From a checkpoint of a small mixture-of-experts model trained on Wikipedia.
Size: 12 layers, vocabulary 5088.
Experts: 2 picks a token, a softmax router.
Training: 239M tokens, 3643 steps.
Below are experts of layer 2 (counted from 0) of a mixture-of-experts language model. Rows are named router (the router's row for the expert), down (a neuron's output weights, with its number) and show model dimensions 0-95. Each number is 128 + 32 x the weight over its row's rms, rounded and kept within 0 to 255.
After each expert's rows: "raises" lists some tokens whose logits its average output raises strongly, later layers aside. This comes from a sample of Wikipedia text that the model never trained on.

# expert 14
router [ 17  89 141 132 133 105 105  82 130 178  91 149 114 105  68 127  96 143 124 143 142  56 139 126 183 148 201 145 120 134 134 110 143 188  95 137 133 119 153  77 115 149 177  98 119 148  65 124 115  95 141 172 174 114  96  91 158 101 153 141 120 120  79 192 126 165 126 139  69 141 150 143 176 118 141 111 105 153 136 138 139 185 122 118 123 174 131 156 165 155 157 109 158 160 124 149]
down1 [160 161 148  81 104 135 222 105  90 129 163  38 154 147 146 139 138 140  92 103 136 110 172 156 112 138  52  95  98 118 125 188 118 108  85 154 129 114 125 119  94 127  97 124 128 153 144  72 171 140 133 124 162 101 105 167 127 156 153  84 125  56 156 117 110 174 160 171 122 100 161 100 127 179 122 171 128 161 169 164  96  80 128 107 132 116 164  98 141  82 124 122 110  87 163 159]
down2 [100  99  81 136 152 138  85  82 118 105 117 198 138 114 167 146  95  77 139 143 105 140 179 148  89 120 133 121 111 129 157  99 100  94  92 133 113 154 140 126 145 144 161 155 171 107 187 217 141 119 118 180 121 110 138 181 108  93 185 143 169 103 109  98 150 176 136 135  85 104 114 147 101  95  85  91 130 112 134 172 146  67  96 205 155  88 187 103 126  87 155 133 130 117 173 134]
down3 [ 99 155  90 125 116  89 104 140 124 135 103 152 109 128 143 135 179 166 162  67 110 156 159  85 205 153 152 128 168 156 125  87  81 179 138 143 142  86  92 136  85 162 157  90 129 113 144 117 132 106 157  95 137 144 113 192 116 152 143 164  96 112 146 189 133 107 133 128 145 108  93 139 112 195  78 176 130 160 135 131 169 116 110  89  95 203  52 138  74 145  97 154 133 106 105  78]
down4 [ 87 117 109 129  91 156 128 153  96 112 145 124 143 110 101 139 143 147  84 140 127 116 173 147 125 106 163 130 142 146 123  63 156 157 157 109  58 133  79 124 104 118 153 122 120 143 121 157 131 117 157  91 150  44 115 118 148  84 136 114 150 138 148 218  63 116 134 119 165 117 184 111 109  87 118 155 191 106 173 108 116  92 154  78 168 185 157 120 129 112 186 169 145  90  54 176]
raises: " in", "am", "ess"

# expert 8
router [128 102 149 106 161  82 147 174 105 108 154 141  98 135 161 129 141  60 109 108  92 131  96 125 129  93 101 135  84 155  98  74 100 161 126 210  54 114 146 124  91 131 184 133 184 161 154 162  87 147  96  78 128 130  96 110 105 162 154 119 113 152  57 148 158 128 148 139 137 125 141 114 108 143 178 152 160 182 123  94 183 129  99 150 128  81 153 115  42 148 167 172 139 130 128 150]
down0 [107 124 118  59 157 115 124 192 169  98 157 141 125 167 162 179 180 120 144 153 147  92 131 153 132 156 148 111  82 114 143 167 210  92 131 116 128 150 135 121 183  74 152 113 176 123 148 123 169  96 182 130 133 132 141 167 158 129  77 147  64  93 132  94 154 160  69  86 101  84  83 140  85  69 106  98 109 137  94 106 132 123 131 158 134 107 151 185  73 122 110 108 139 165 145 111]
down1 [125 149 140  68 147 140  75 180 189 148 130  81 100 102 137 169 120 148 170 186  92 168 113  96 124 109 164 159  77 121 131 147 134 137  99 125 170  86 115 167 215 123 120 164 159 114 106  87 124  70 154 114 132 180 132  89 133 125 131 152 169 163 102 140  88 127 146 101  60 177 116 131 111 115  97 145 154 135  77 181 133 137 109  82  84  99  85  86 144 142 112 155 107 156 168  99]
down2 [117 141 171 143 117  88  61 113 135 173  99 141 125 185 125  89 135 133 121 158 165 176 147 143 150 146 162  51  97 111 104 127 116 124 177 135 201 154  85  68 171 123 102 126 136 162 130 177 103 133 170 176  78 108 169 142 109  85 151  89 153 148 143  94 161 110 154 128 124 130  72 108 123 150 133 109 145 170 132 108  95  96 182 101 139 151 112 102  81 103  59 110 145 122 155  59]
down3 [168 114 105  95 121 130 151 129 116  96 133  61 137 124 117 166  98 113 173 146  86 139 110 197 117  76  85 151  90 124  79 149 154 121 153  92 138 108 103 159 103 122 147 145 138 162  38 104 134 131  73 124  93  79 159 183 176 146 136 118 149 166  40 186 112 157 133 118 135 125 194 121 130 170 113 169 197 129 106 155 172 118 100 107 137 126 150  90 117 141 170 124 160 107 130 131]
raises: " and", " of", "os", " S", ",", " D"

# expert 18
router [ 80 136 162 116  99 102 151 158 108 142 141 111 107 106 120 117 181 164 106 126 156 126 174 113 209 115 185 128  89 146  91 125  88 132 161 161 158 139 182 103 170 127 122 113 169 111 176  49  89 114  82 157 140 137 115 104 135 216 224 159 118 126 129 114 131 121 111 138 120 117 109 140  75  83 123 129 119 178 126 148  74  76 104  93 144  99 128 158 153 151  75 126 144 145 154 116]
down0 [159 148 114  85  95 176 134 151 169  80 109 141 178  84 164 152 134 106 122 145  54 134  64 129 133 115 155 146 139 148  75 164 120 149 160 149 152 152  72 120 171 125 106 139 163 101 152 143  95 142  79  37 108 148 153 112 117 117 179 144 121 103  96 123  83 153 140 102 165 138 104 197 131 119 161 149 118 222 103 143 148 102 136 123 112  89 109 103  79  69  96 127 154 150 134 128]
down1 [101 150 165 115 220 173  93 151 125 169  83 121 210  73  77 134 137 140 115 147 146 168 138 152 106 113  98  81 133 109 149 143 112 153 151  94 115 147 128 117 219 128  92 117 116 122 196 149 132 194 112 140 123 129 169 103 103  56 119  97 103 150 154 105  89 118 172 115 136 111 129 159 130 119 146 160 125 118  71 127 158 126 104 100 108 115 128 100  85 169 151  56 136 107 135 160]
down2 [116 150 126  98  67 109 107 137 124 187  86 105 110 162 127 139 109 138 177 144 162 126 132 207 178 165 169  76 168 174 146 122 104  96 150 122 174 138 172 115  79 146 132  78 140  99 164 114 130 173  72 154 110 101  82  94 188 120 115 198 160 120  93 137 131 150 128 136 164 130 188  88 132  81 157 123  87 174 149 120 114  74 145 117 119 113 122  81 127  75 129  73 135 117 126 122]
down3 [158 138 154  92 112 114 148 140 202 163 149 137 199 115 119 142  89 163 118 119 119  53 152 129 124 141 117  88 120 100 113 150 161  70 142 149 169  98 168 165 135  77 141 172 128  66 128  95 190 141 126 146  98  75 133  66 130 147 168 131 112 146 185  75 137 120 161  93  97  93 118 102  77 174 104 145  91 105 138 159 100 128 155  61 145 144 163 160 113  70 138 159 132 107 149 132]
raises: " ", "-", ".", " |", " to", "s"

# expert 23
router [122  90 170  78 152 129  76  68 162 169 139 155 136 115  88 121 129 104 129 161 158 194 142 110 176  92 135 113 127 153 117 196 175  74 159 101 154 105 145 138 106 104 169 144 106 171  86 151 158 181 122 128 125 142 146  87 100  80  69 110 104 142 127  97 133 130 141 120  78 166 182 116 108 110 125 128 131 126 143 104 127 142 155 115 143  68  58 152  99 110  59 149 140 209 146 114]
down1 [171 191 110 151 162  75 130 117 139 151 127  93 161  99  86  93 162 136 132  74 119 117 125 156 119 137 149 149 135 149 112 115 137 174 123 144 108 149 138  85 119  92 103 175 113  90 190 116  89 127 158  98 156 173  90 135 112 167 115 140 133 107 164  44 169 133 135 157 128 127  90 113  95 107 122 128  97 140 161 120 161 170  96  95 157 223 132 161 118 114 112 152 139 129 144   7]
down2 [105 181 145 165 160  78  75 168 125 136 138 110 135  65 146 140 133 118 103 103 161 141 104 119 113 152 154 223 137 190 117 103 148 137 125 111 151 112  52 122 177 110 106  67 150 166 164  97 107  91 119  71 142 136 138 106 134 118 140  57 138 170 170 130 123 181 123 159 142 137  90 122 116  86  79 116 132  85 118 114 140 153  99 139 162 132 116 108 142  96 127  66 163 151 167  61]
down3 [126 123 102 139 113 187 160 114  85 161 128  83 147 129 122 167  98 112 115 125 141  63 131  45 145 132 128  96 114 172 133 138 139 123 144 110 185 125 131 121 134 170 181 135  99 139 133 187 141 183  71 180 139  92  78  91  72 110 117 197 161 123  67  97 153 130 140 162 110 123 192 113 148 119 136 125 161 146  77  95 148 137 125  90 145 145 110 147 118 138 185 123 161 135  42 143]
down4 [111  53 144 156  96  69 102 103 116 117 154 173 170 155 147 158 118  89 139 185 154 172 135 125 141 161 159 100 150 119 122 104  87  56 188 122  86 110 156  95 158  98 133  95 139 104 147 190 155 152 126 155 122 168  84 195 146 107  44 154  92 155 140 149 124 115  89  86 159 122 138 147 162 100 122  94 115 196 104  79 147 121 142 162 108  75 127 123 105 139 119  96 148 121 109 146]
raises: "ag", "-", "in", ".", "r", "ill"

# expert 17
router [ 81 103  99 193 132 148 128  92 194  98 123  91 140 110 115 136  90  93 128 153 134 151 135 116 128  89 107  91 100 133  86 151 157 152 139  65 105 135 161  67  97 114 173 132 161 142  86 146 123 130 134 196 173 149 153  67 167  93 110 113 123 151 119 155 172 102  95 136 209 131 136 117 152 170 151  94 132  71 163 116 118  92  70 134 124 143 179 183 103 144  69 146 168 103 119 118]
down1 [157  92 117 175 111  89 148  44 141 126 132 128 131  83 127  93 128 161 133 170 150  80 116 123 155 189 158 186 189  82  98 108 144  95 126 116 119 138 147 156 123 112 113 183  54 121  78 146 119 206 131 168 165 119 128 153  78 157 138 122  90 117 158  81 102 169 113 114 116 102 126  78 147 136 216 167 164  87 109 128 101 121 166 134  82 124 107 120 105 123 125 101 146 129 137 104]
down2 [157 192 148 124 134 125 130 150 176  74 120 149 110 125 191 132  85 133 136 161 172 119  81 139 100  91  93 128 137 190 113 135 162 100 140 119  94 130 117  82 101 155 122 118  58 112 113 157 169 168 138  89  61  77 172  94 142 130 111 163 128 126 137  82 127 189 133 153  82  60 134 137 150 121 157 186  75 125 124 151 155 165 119 133 132 188 151 124  51 118 124  96 174 130 127 144]
down3 [147 198 126  99 108  93 110 126 129 110 166 156  97  63 110  96 148 119 181 166 115  91 145 174  94 148 153 177 185 112 138 171 105  88 169 112  69 104 133  92 132  98 120 130 124 107 138 121  75 106  96 111  73 103 134 112 159  76  97 121  96 121  83 149  97 212 147 176 174 130 124 123 197 117 166 128 121  91 135 137 108 162 125  89 178 144 112 197 125 146  99 157 145 134 139 159]
down4 [176 160 141  94 226 176 144 173 158 100 123 120 170  98 183 123 143 134 153 122  84 123 151 121 119 145 130  96  95  89  76 139 137 140  91 169 158 137 136 121  98  84 159 102 119 142  87 134 107  59 121 180 174 104 131 128 112 119 112 173 103 127 127 184 131 148 143 128  82 111 176 117  92  78 112 120 147 154 128 102 137 150 117  79  71  96 178  89 108 127 140 166 125  41 156 153]
raises: ".", "at", " "

# expert 11
router [ 67 132 118 182  91 158  90 137 129 138  86 123 129 133 137  99 171  46 130 121  83 102 149 175 157  82 198 127 133 109 173 169 102 145 132 176  90 156 108 120 118 149 136 191 152 144 152 173 102 200 121 146 123  95 129 106 152 125 171 106  85 198 137 145 118 188 104 125 111 151  95  99 166 122  69  95  83 131  88 124 130  87  83 102 111 118 139 140 145 156 130 111  80 167 138 119]
down0 [108 103  92  95 158 160 108 128 121  57 101 110 122 184 107 109 116 159 119 118 162 176 107 145  93 148 156 163 130  94 117 149 177 105  78 154 147  96  67  81 137 148 163  98 133 123 121 146 163  63 134  95  82 132 125 121 105 153 174  98 139 166 105  58  90 155 144  93 161 151 190 132 167 107  99 179 153 115 140 131 117 143 120 152 106 158 203 139 106  74 162 124  67 176 157 118]
down1 [136 153 125 168 146 146 143 142 141 135 130 153 150  67 173  89  72 110 141 140  99 132 192 140 152 117  72 111 133 126  57 115 143  90 113  66 146 152 165 129 144 105 108 114  98 146  82  97 124 145  76 169 137 111 143 224 100 128 118 179 151 105 234 158 163 122 136 175 143 127  86 101 158 180 111 145 162 126 111  69 101 143 129  96 142 130  96 135  99 137  97 122 136 129  90  92]
down2 [138 165 138 115 132 117 154  98 218 128 141 133 139 123 172 147 108  71 123 121 119 146 104 105 140 124 122  88  60 162  56 148  95 162 133  95 137 131 181 201 166 106 103 190 167 175 123 175 156 208 118 147 128 133 165 194 129  96 114 148 136  88 122 104 118  93 109 104 104 121 107 132 151 125 119 120 109 136 183 114 113 118 169 155 142 114  90 113  92 118  49 139  87 134 122  80]
down3 [ 80  72 136 152 114 187  99 140 133 155  77  96 153 173 112  80 145  82  79 120 139 134 118 127 162  85 119  71 146 131  62 175 124 148 134 163  43 130 133 124 145 123 142 173 134 108 155  84 119 138  97 171 150  91 133  71  92 143 121 155 154 101 142 114 165 117 114 137 148 182 135  91 151 179  98  97 132 167 205 141 169 148  95 143 145 139 150 179  94 166 155  73 126 133 125 113]
raises: " ", ".", ":"

# expert 16
router [196 184 150 134 123  82 169 111  86  74 171 153 113 169 108 108  94 156 128 112 152 133 112 122  96  88 112 165  93  64 140 119 145 180 133 136 152 149 137 161 147  91 119 154  74  94  76  73 192 111 168 173 174 118 150 165 132 130  69 159 135 117 195 112 129  95 126 147  83 102 129 113 132  79 102 120  94 119 151 134 132 158 128  75 195 156 140 141 106  82 147 102 142 116 161 107]
down1 [146 133 126  60 165  58 174 147 112 121 156 129 103 136 143 112 173  82 195 124 149 138 111 112  73 192 142 183 111  87 113  89 100  79 121 104  96 133 130  74 133 174  92 145 138 115 113 162 183 107  94 105 186 162 118  89 124 156 149 110 127 154 118 101 174 180 149 170 136  88 133 167 103 156 125 159 132 133  91 132 114  55 169 135 127 105 132 101  80 176 120 176 127 113  97 142]
down2 [107 134  76 151 158 143  62 142  95 195 119  81 144 121  85 114 140 120 158 132 158 205  73 101 125 149 108 127  82 138 126 136 187  90 146 162 125 122 117 108 201 126 103 150 138 187 140 114 116 100 119 129 110 188 152 143 152 127  94 112 136  90 131 130 166  61  89 167  78 189 141 117 125 106 172 156 114 127 131 139 105 107 136 163 148 125 179 120 132 149 109 116  82 133 163  35]
down3 [ 92  90 136 132 144  89 143 156 130  99 133  96 124 141 118 100 169  92  22 120 144 104 119  67 145 161 114  75 148 125  56 124 119 107 128 101  97 150 208 152 150  91 158 158 203 134 156  98 149 131 158 129 184  89  97  67 153 146 107 134 146  93 125 126  93 142 154 149 118 175 108 150 125 171 149 123 121 109 179 104 140 142 112 132  85 179  93 146 131 165 111 190 111 123 148 174]
down4 [110 176 139 177 125 169 152 153 153 131 167 135  95 109 132 133 114 156 178 136 122 143 120 110 154 115 144  87 154 142 168 151 105 113 169 177  71 132  73  53 143  99 112 126 169 112 140 166  68 125 121 143 142 165 125  87 132 134 148 166 111 158 137  97 149 182 151 133  59  66 125  71  95 113 152  93  74 112  96 148 126  81 138 106 153 100 131 162  85  68 196  98 185 119 112 121]
raises: " ", "er", "-", " and"

# expert 13
router [144 154 168  97 172  95 155 120 111 158 189 108 145 103 148 192 115 156 125  58 122 136  90 168  64 147 100 166 168  68 152 126  94 131 109  92 164 108 110 161 142 191 125  85  76 114 136 133 131 115 119  67 122 151 120 123 151  92 197  88 139 109 133 115 129 119 185 144 121 133 115  99  92 127  62 111 138  59 152 105 116 136 129 115  90 113 162 188 156 150 144 154 162  93  91 161]
down1 [103  65 168 143 178 174 135 177 109 164 141 109  97 157  80 126 156 127 143 103 171 137 131 103 146 114 150  52 111 119 137 158 101 189 180 120 138 188 121  18 179  97  62 132 131 152 146 138  84 112 127 101 175  96 117 107 122 147 132 136 128 106 154  97 152 100  94 141 128 174 107 124 156 155 171 122  82 110 147 105 113 113 114 120 105 145 189 125 155 101  87 119 104 131 173  86]
down2 [ 71 126 148  86 108 102  77 152 139 153  42 152 107  93 142 139  76 101  80  99 144 138 190  86 145 119 149 120 126 168 120 120 147  85 146  70 180 132 141 117 154 159 206 101 105 116 205 140 128 105 173 122 112 102 157 133 124  66 115 137 116 126 110 175 128 100 148 119 127  72 118 154 111 117 164 173 146 137 140 166 169 148 137 126  77 127  59 116 141 138 156 167 179 111 160 153]
down3 [138 144 111 109 119 180 111 121 135 147 125 175 108 109 120 129 149 150 133 113 140 178 144  99 177 157  98 107 141 122 145 166 146 182 152 147 100  76 165 162 106 151 146 110 156 172 117 138  90 100 182 103 143 161 163 143  94  52 139 123 121 146  63 103 136 164 123 221  61 157  92  61 130 116 136  94 135 145 145 125 133  46 151  57  85  95 158 115 113 145 158 147  99 106 147 103]
down4 [170 145 160  83 139 138 146 124 157  88 146 185  81 152 130 124 170 179 132 169 134  96  95 122 151 140  80 119 126 117 138 122 157 103  98 111 145 142  97 112 102 119  91  83  82 109 116 142 144 147  84 167 123 155 106  91 181 143  76 124 166 157  86 116 248 113 194 110  98 157 189  97 122  97 143 129  90  93 131 141  81 120 153 104 150 176 153 151  96 163 128  69 109 112 102 141]
raises: "ier", "or", "os", "-", "i", "ian"

# expert 6
router [ 62 138  78  94 141 140 173 115 191 148 149 202 124 127 200 137  94 106 125 128 120 113  98 110 154 126  97 109 116 116  95 129 144 120 156 100 168 142 136 112 138 123  77 138 185 165 118 134 125  83 158 113 111 124  85 105  93 147 125 121 130 118 142 143  91 114 178 144 150  61 122 179 117 180 101 130 123 139 146 115 126  83  61  82 117 197 158  92 147  53 138 135 143 214 111 116]
down1 [166 115 120 204 110 124  97 129 186 122  89 145 128 143 129 171 144 161 151 137 138 127 176 150  80  98 130 107 118 140  99 173  81  74  89 166 136 158 116 159 143  67 102 149  85  84 155 129 149 194 107 111 108  93 109 160  91 101 164  79 180 107 136 150 151 173 149 122 140 169 151  75 112 127  63 114 116 101 179 155 132 124 181  88 127 129 113 127  98  58 134 158 103 114  79 161]
down2 [ 94 127 119 114 166 117 161 122  90 163 147 165  78 171 109 114 114 120 112  98 152 106 142 129 114 102  90 162  79 108 143  98 119 141 193 153 187 141 150 160 130 170 134  77 179 104  86 169 120  81 144  97 114  92 111  88 150 131 120 168  87 106 136 152 112  72 113 141 155 115 122 160  93 126 150 129 131 201 204  93  71 130 134 145 106 145  83 143 122 133 138 172 178 151  89  36]
down3 [ 91 163 107 116 129 150 131 152 110 126 142 106 120 150 151 119 129  83 127 108 184 109 150 158 101 186  73 122 160 135 148 157 125 132  68 112 194 115 160  92 109 146 124  86 149  74 172 105 142 134  99 155  97 120 108 137 135 149 181 113  66 104 124 171 157 108  98 121 156 144 155 140 209 109 109  97 124 164  94  80 134 180 115 166  75 181 137 169 123 155 158  49 146  73  96  85]
down4 [ 97 172 122 183  66 143 161 127 166 175 172 102  98 105 129  96 128 172 106 140  92 135 150 137 200 104 117 122 182 126  61 155  57 120 105 136 116 155 135  78 152  95 149 111  76  73  83 128 160 143  85 132 103 137 136 151 134 127 129 123 163 107 157 129 172 155 149 158 147  92 171  90 130 155 173 111 104 104 120 152 147  82 185 107 107 128  90 164 129 130 155 158  73 180 110  76]
raises: "-", " ", "s"

# expert 0
router [ 82 159 140 109 142  99 133  81 104 128 157 154 104 130 151 127  78 122 126 133 173  83 124 132 125 107 140 168 129 141 142  78 209 120  71  46 138 192 140 154 173 127 117 111 137 161 139 116 171 107  98 114 149 157 147 215 141 164  77 129 122 178 111  90 190 114 150 114 119 149 108 160 136 104 168 167  88  57  85 142 139  97 140 143  93 122 101  92 112  92 131 133 106 132 126 193]
down1 [160  91  94 140 121 124 121 105 180 120 132 193 184 166  71 127 116 153  90 122 108  95 191 108 142 194 111 110 137 153 130 118 166  82 107 117  97 178 150 124 119 142 140  67 126 136  99  92 151 138 141 141 150 146 177 152 144  93 147 158  91 130 106 127 121  59 167 119  60  52 185 160 182  65 135 136 108 143 124 116  81 111 119 128  94  83 124 196 133 120 112 135 119 162 135 111]
down2 [128 128 133 106 137 199 148  64 159 155 144 110 142 109 162 107 150 126 140 133 146 106 112 166 128 141 103 150  84 133  76 170 137  86 108  93 146 113 156 171 175 125 151 118 149 142  94 183 158 130 173 102 208 146 107 141 146 155 141  99 148 115 169  87 121 170 100 102  99  68  68 123 203 116  79 137 128 143 131  79 142 169 126 112  94 138 142 117  98 103 165  53  55 157 122  95]
down3 [102  94 176  74 160  78 155 130 135 131  74 151 193 145 180 106  83 156 128 209  84 117 127 138 141 125 163 124 112 108 183 147 144 142 124 103 151 171 138 132 103  73 181 149 122 139 137  88 109 193 162 144 111 161 145 131 128  82 130 132 100 183 142 123 107 130 109 123  88 126  95  99 144  82 103 117 119 155  95 130  47 172  65 125 122 112 126 178 156 141 111 201 137 132 107 154]
down4 [170 150 164  95 122 117 122 141 122  87 159 120 104  96 186 109 138 149  99 131 108 178 132  73 126  78 179 150 111 131 134 110  86 147 152 160 194 159 123 173 182 187 125  97 124 185 103  85  81 190 138 140 158 110 201 165 107  89 154 110 155 130  98 130 106 119  97 163 129 143  92 139 129  77 143 129 111  96 149  92 156 154 100  72  40 128  89 115 133 113 139 139 112 113 153  84]
raises: " ", ".", " G", " of"

# expert 7
router [ 83  55 177 104  87  93  96 107 153 142 137 139  95 124 125 104  97  47 136 162 155  60 127 130 176 126 147 115 166 102  79 128 115 176 148 192 145 149 162 103  95 159 122 138 146  98  89 147  90 139 156 138 177 167  79  93 151 128 138 140 142 107 101 166 110 164  78 140 123 137  88 122 151 144 166 122 137 166 175 139 130 131  95 154  92  70 132 129 143 156  58 170  98 191 145 132]
down1 [145 156 147 105  86 141 158  80 177 132  95 213  93 138 167 104  41 167 115 147 122  87 185 132 105 142  80 124 114 147 135 151 135  94 150 114 165 140 117 173 121  58 142 106 105 108  97 148 118 105 174 116  58 111 140 116 159  95 145 117  84 128 182 137 125 126 170  89  88 134 119 176 128 139 141 120 152 119 139  85 177 169 144 111  48 160 160 145 146 132 163 118 138  72 115 114]
down2 [ 98 116  79 180 165 120 102 108 112 150 180  89 159 160 170 114 145 142 220  95 133 127 201  77  99 149 116 132 120 110  78 146  95 125 108 124 125 170 191 133 157 116  95 140 202 123 133 108 126 113 168 115 191  92 115 110 164 109  93 112 111  80 137 124 153  96 138 141 152 169  99 190 120 106  79 104  93 100 131 136 105  94 136  61 120 132 136 119 125 169  75 146 177 142 117 149]
down3 [ 60  85 100 146  88 127 108 189 136  81 121 115  52 102 145 133 138 168 142 135 102 147 144 116 154 174 124 127 154  74 113 165 116 129 181 167 132  89  64  98 122 124 182 156 114 139 150  91 158 158 143  99 133 105  64 177 112 181 106 121 128  91 144 168 156 153 137 125 129 151 115 107 115 118  82 128 109  75 189 188  82 100 165  99 144 158 122 151  88 148 181  98 113 176 136 144]
down4 [152 169 176  92 143 149  78 104  83 146 150  86 170  71  98 100 122  87 125 170  84 100 131 161 108 143 152  75 117 133  90 117 136 138 148 156 105 122 108 156 112 139 101 205  36 101 141  77 149 100  92 161 127  80 122 144 129 173 144 119 172 120 138 120 178 140 113 139 177 108 139  73 184 181 103 130  95 138  85 144 155 130  97 131 128 169 145  91 190 128 124 146 122 118 130 183]
raises: "-", "up", "em", " "

# expert 1
router [114 185  47 169 180 157 126 193 153 106 158 114 140  64 110 160 115 151 117  80 121 106  97 138  97 159 136 139 169 103 139 110  85 102  87 169 144 204 117 113 136 160 108 127 135 154  98 163 149  97 121  73 164 120  91 106 167 172  75 106 141 114  89 117 134 142 167 139 131 131 126 124 106 163 171 140 164  82 107 124 139 164  95 110 121 160 109  74 133 113 177 105 151  58 114 178]
down0 [ 92 137 121 134  58 130 112  82 137  84 105 103 125 161 113 135 136  16 133 164 121 177 133  86 140 109 148  29 143 137 123 121 119 152 116 138 140 162 105 124 130 136 137 197 152 103 129 162 146 189 153 147 126 149 144 202 142 116 117 139 119 127 105 132 137 133 173  97 129  64 177 165 102 167 114  88  73 129 143 120 100  64 142 176 157 147 175 110 142 123 115 106 123 182 132 127]
down1 [136 105 112  98 113 112 186 119 162  83 124 127 141 106 144 144 119 137 115 148 134  65  77  62 115 204 153 127 125 145 133 107 110 178 151 177 128  85  70 182 130 116 124 107 136 111 115 113 131  90 143 101 135 186 133 171 103 132  79 220 124 127  95 135 126 121 113 159 134 131 106  69  80  90 135 120 152 101 127  84  94 171  94  80 144 164 101 141 143 197 173 172 136 154 174 141]
down2 [ 51  94 101 137 120 181 175 123 116  93 131 204 122  91 137 130 135 165 146  90 114 121  58 138 186 135  88 103 134 107 168  96 159  96 109 158 119 123 110 109 159 128 156 152 168 108  70 126 116 140 101 125  91 133 128 113  58 123 105 173 182 124 109 143 128 159 129 132 137 151 113 142 229  84 157 138 140  80  99 116 113 125 116 180  90 173 163  94 142 180 119  98 177 129 146 131]
down3 [118 179 116 116 128 152 133 116 130 129 131 175 122 166 131 149  92 129 147 130 147  80  97 188 122 126 129 146 128 157 148  78 129 172  81 135 132 155 133 131  94 109 120  83 133  97 161  94 151 184  92 123 156 167 105 191 129  91 105 142 152 176 200 137  93 152  77 136 161 132 109  84 121  88  90 165  56  54 101 103 141 168  89  70 120  94  85  94 148 145 124 199 151 143  95 154]
raises: "i", "j", "-", " (", " K", "k"

# expert 21
router [164 216 186 108 110 101 175  77  76 168 129 111 141 142 182  93 131 126 129 152 140 136 114 161 138 140 106  98 153 107 171 117 110 107 168 104 176  67 119 149 107 137 146 115  93 106 146 134 131  70  58 143  70  99  97 111 118 127 162  70 153 111 103  92 128 166 155 112  87 148 131 106 132 157 103 107 139 126  97  89  92 155 157 173 202 101 146 153 183 152 130 147 147 157  98  81]
down1 [111 115 155 115 180  67 157 116 161 126  71 189  95 140 133 139 135 123 159 177 139 138 159 113  68 136 126  85 193 134  62 120 118 173 124 137 198 151 150 164 126 124 137 141 118 117 138 133  89  77 114 129 174 130  19  76 129 185 134 157 150 117 102 122 105  72 116 137 174 139 119 175 112 118 136 136 118 170 102 116 143 157 140  94 113 118 159 102 133 109  92 176  90 115 180 113]
down2 [111  93 126  91  95 116 101 135 108 150 123 141  77  80 147 164 131  99 137 114 112 133 209  94 181 128  91 124 136 133  91 113 133 122 141 133  90 120 157 176 144 127 107  93 144 110 130 115 166  57 151  95 106 115 194 103 174  83 122 101  76 162 131  97 198 119 194 125 131 137 136 151 120 111  72 125 174 116 183 133 180 122 193 126 116 110 150 143 184 150  75 137  71 158 112 171]
down3 [144 107 146  71 151 164 153 113 153 166 132  84 168 101 133 124  79  94  94 149 129 166  83 133 108 112 124 104 169 155 167 187 170 154 117  85 148 155 116 109 118 111 145 144  82 154 172 146 175 124 121 153 162 124 143 165 126  83 122 144 165 111 127  80 128 136 123 100  80 114 155 118  99 199 111 164  43 139 154 118 179 129 123  79 163  53 183 151  84  98 114 114  79 145  92 164]
down4 [158 143 119 212 151 161  65 120  86 163 120  87 112 108  73  67 138 139 127 138 177  89 133 114 161 139 117 126 140 143 169 164 108 127  77  89 104 175 169 139 128 124 130 120 160 152 201 148 119 128 152 200 102  99  79 109 114 123 138  74 108  49 116 138 138  46  86 124 131 101 115 177 129 111 148 132 145 129 108 102  99 120 161 175 169 128 139 120 105 135  95 125 158 182  99 112]
raises: "in", "a", "i", "ag", "as", "ie"

# expert 19
router [ 98  95  97 101 108 137 115  83 127 161 112 178 155 153  92 163  95 142 135 150  77  72 132 123 163 170 160  88 126 129 126 165 121 121 176 151  84  79  83 119 110 109 137 110 105 114 125 171 122 117 183 151 120 111  58  77 157  76 127 162 125 146 128 133 167 144  60 122  81 123 175 179 187 117 154 123 157 148 141 132 105 150 143 124 141  38 106 178  90 159 144 151  81 126 146 179]
down1 [101 168 146 137 116 133 204  59 150 116 115 143 109  87 175 107 111 133 122 165  92 126 113 113 110 114 138  98 126 152 124 130  91 142 156 198  86 131 133 207   0 140 150 115 154 118 138 170 107 110 160 180 112 132 107  94 169  54 153  76 118 116 126 106 123  72 145 100  97 104 177 152 152 118 127  99 158 144 134 130 162 149 130 140 106 145 121 155 117 136 150 110 132 173 110 167]
down2 [127 132 102 146 152 133 163  85  79 140 114 139 151 149  95 113  82 144 133 129 132  95 133 131 138 130 160 122 174 111 108 136  78  59 122  83  97 169 148 118 161 180  91 132 102 180 118 164 139 116  85 131  78 180  84  91 161 209 126 156 114 161 175 167 139 143  98 109  70 177 137 116 154  91 167 135  70 114  85 118  75  84 151 146  93 107 128 145 116  76 104 100 170  93 178 143]
down3 [153 180 107 124 143 146 155 130 179 120 129  97 184 111  53 144  49 146 116 151 135 143 123 141 141  84 138 148 154 134 134  71  79 101 163 104  87 150 156 137  58 110  79 125 223 105 182 125  89 150 138  51 167 145 120 128 121 155 168 150 108 149 118 123  81  99 152  88 141 121 142 142 141 106 138 140 173 139 169  84 154  80 139 184 145 110  97 100 149 135 153  98 107 126 136 104]
down4 [155 142 134 107 131 164 119 127 112 154 112 118 102 139 105 114 149 162 163 129 111 172  96 144  80 155 158  85 117 186 111 117 143 120  79 189  72 108  82  57 131  97 148 171  69 105 133 132 153 109 161 164 144 153 113  83 108 184 137 105 152 120 198 137 133 150 100 144 129 144 139 111 126  72 137 100  95 120 162 120  78 177 165 113 165 165 126 198 122  62 127  46 151 137  92 137]
raises: "iv", "as", ".", "ah", "av", "af"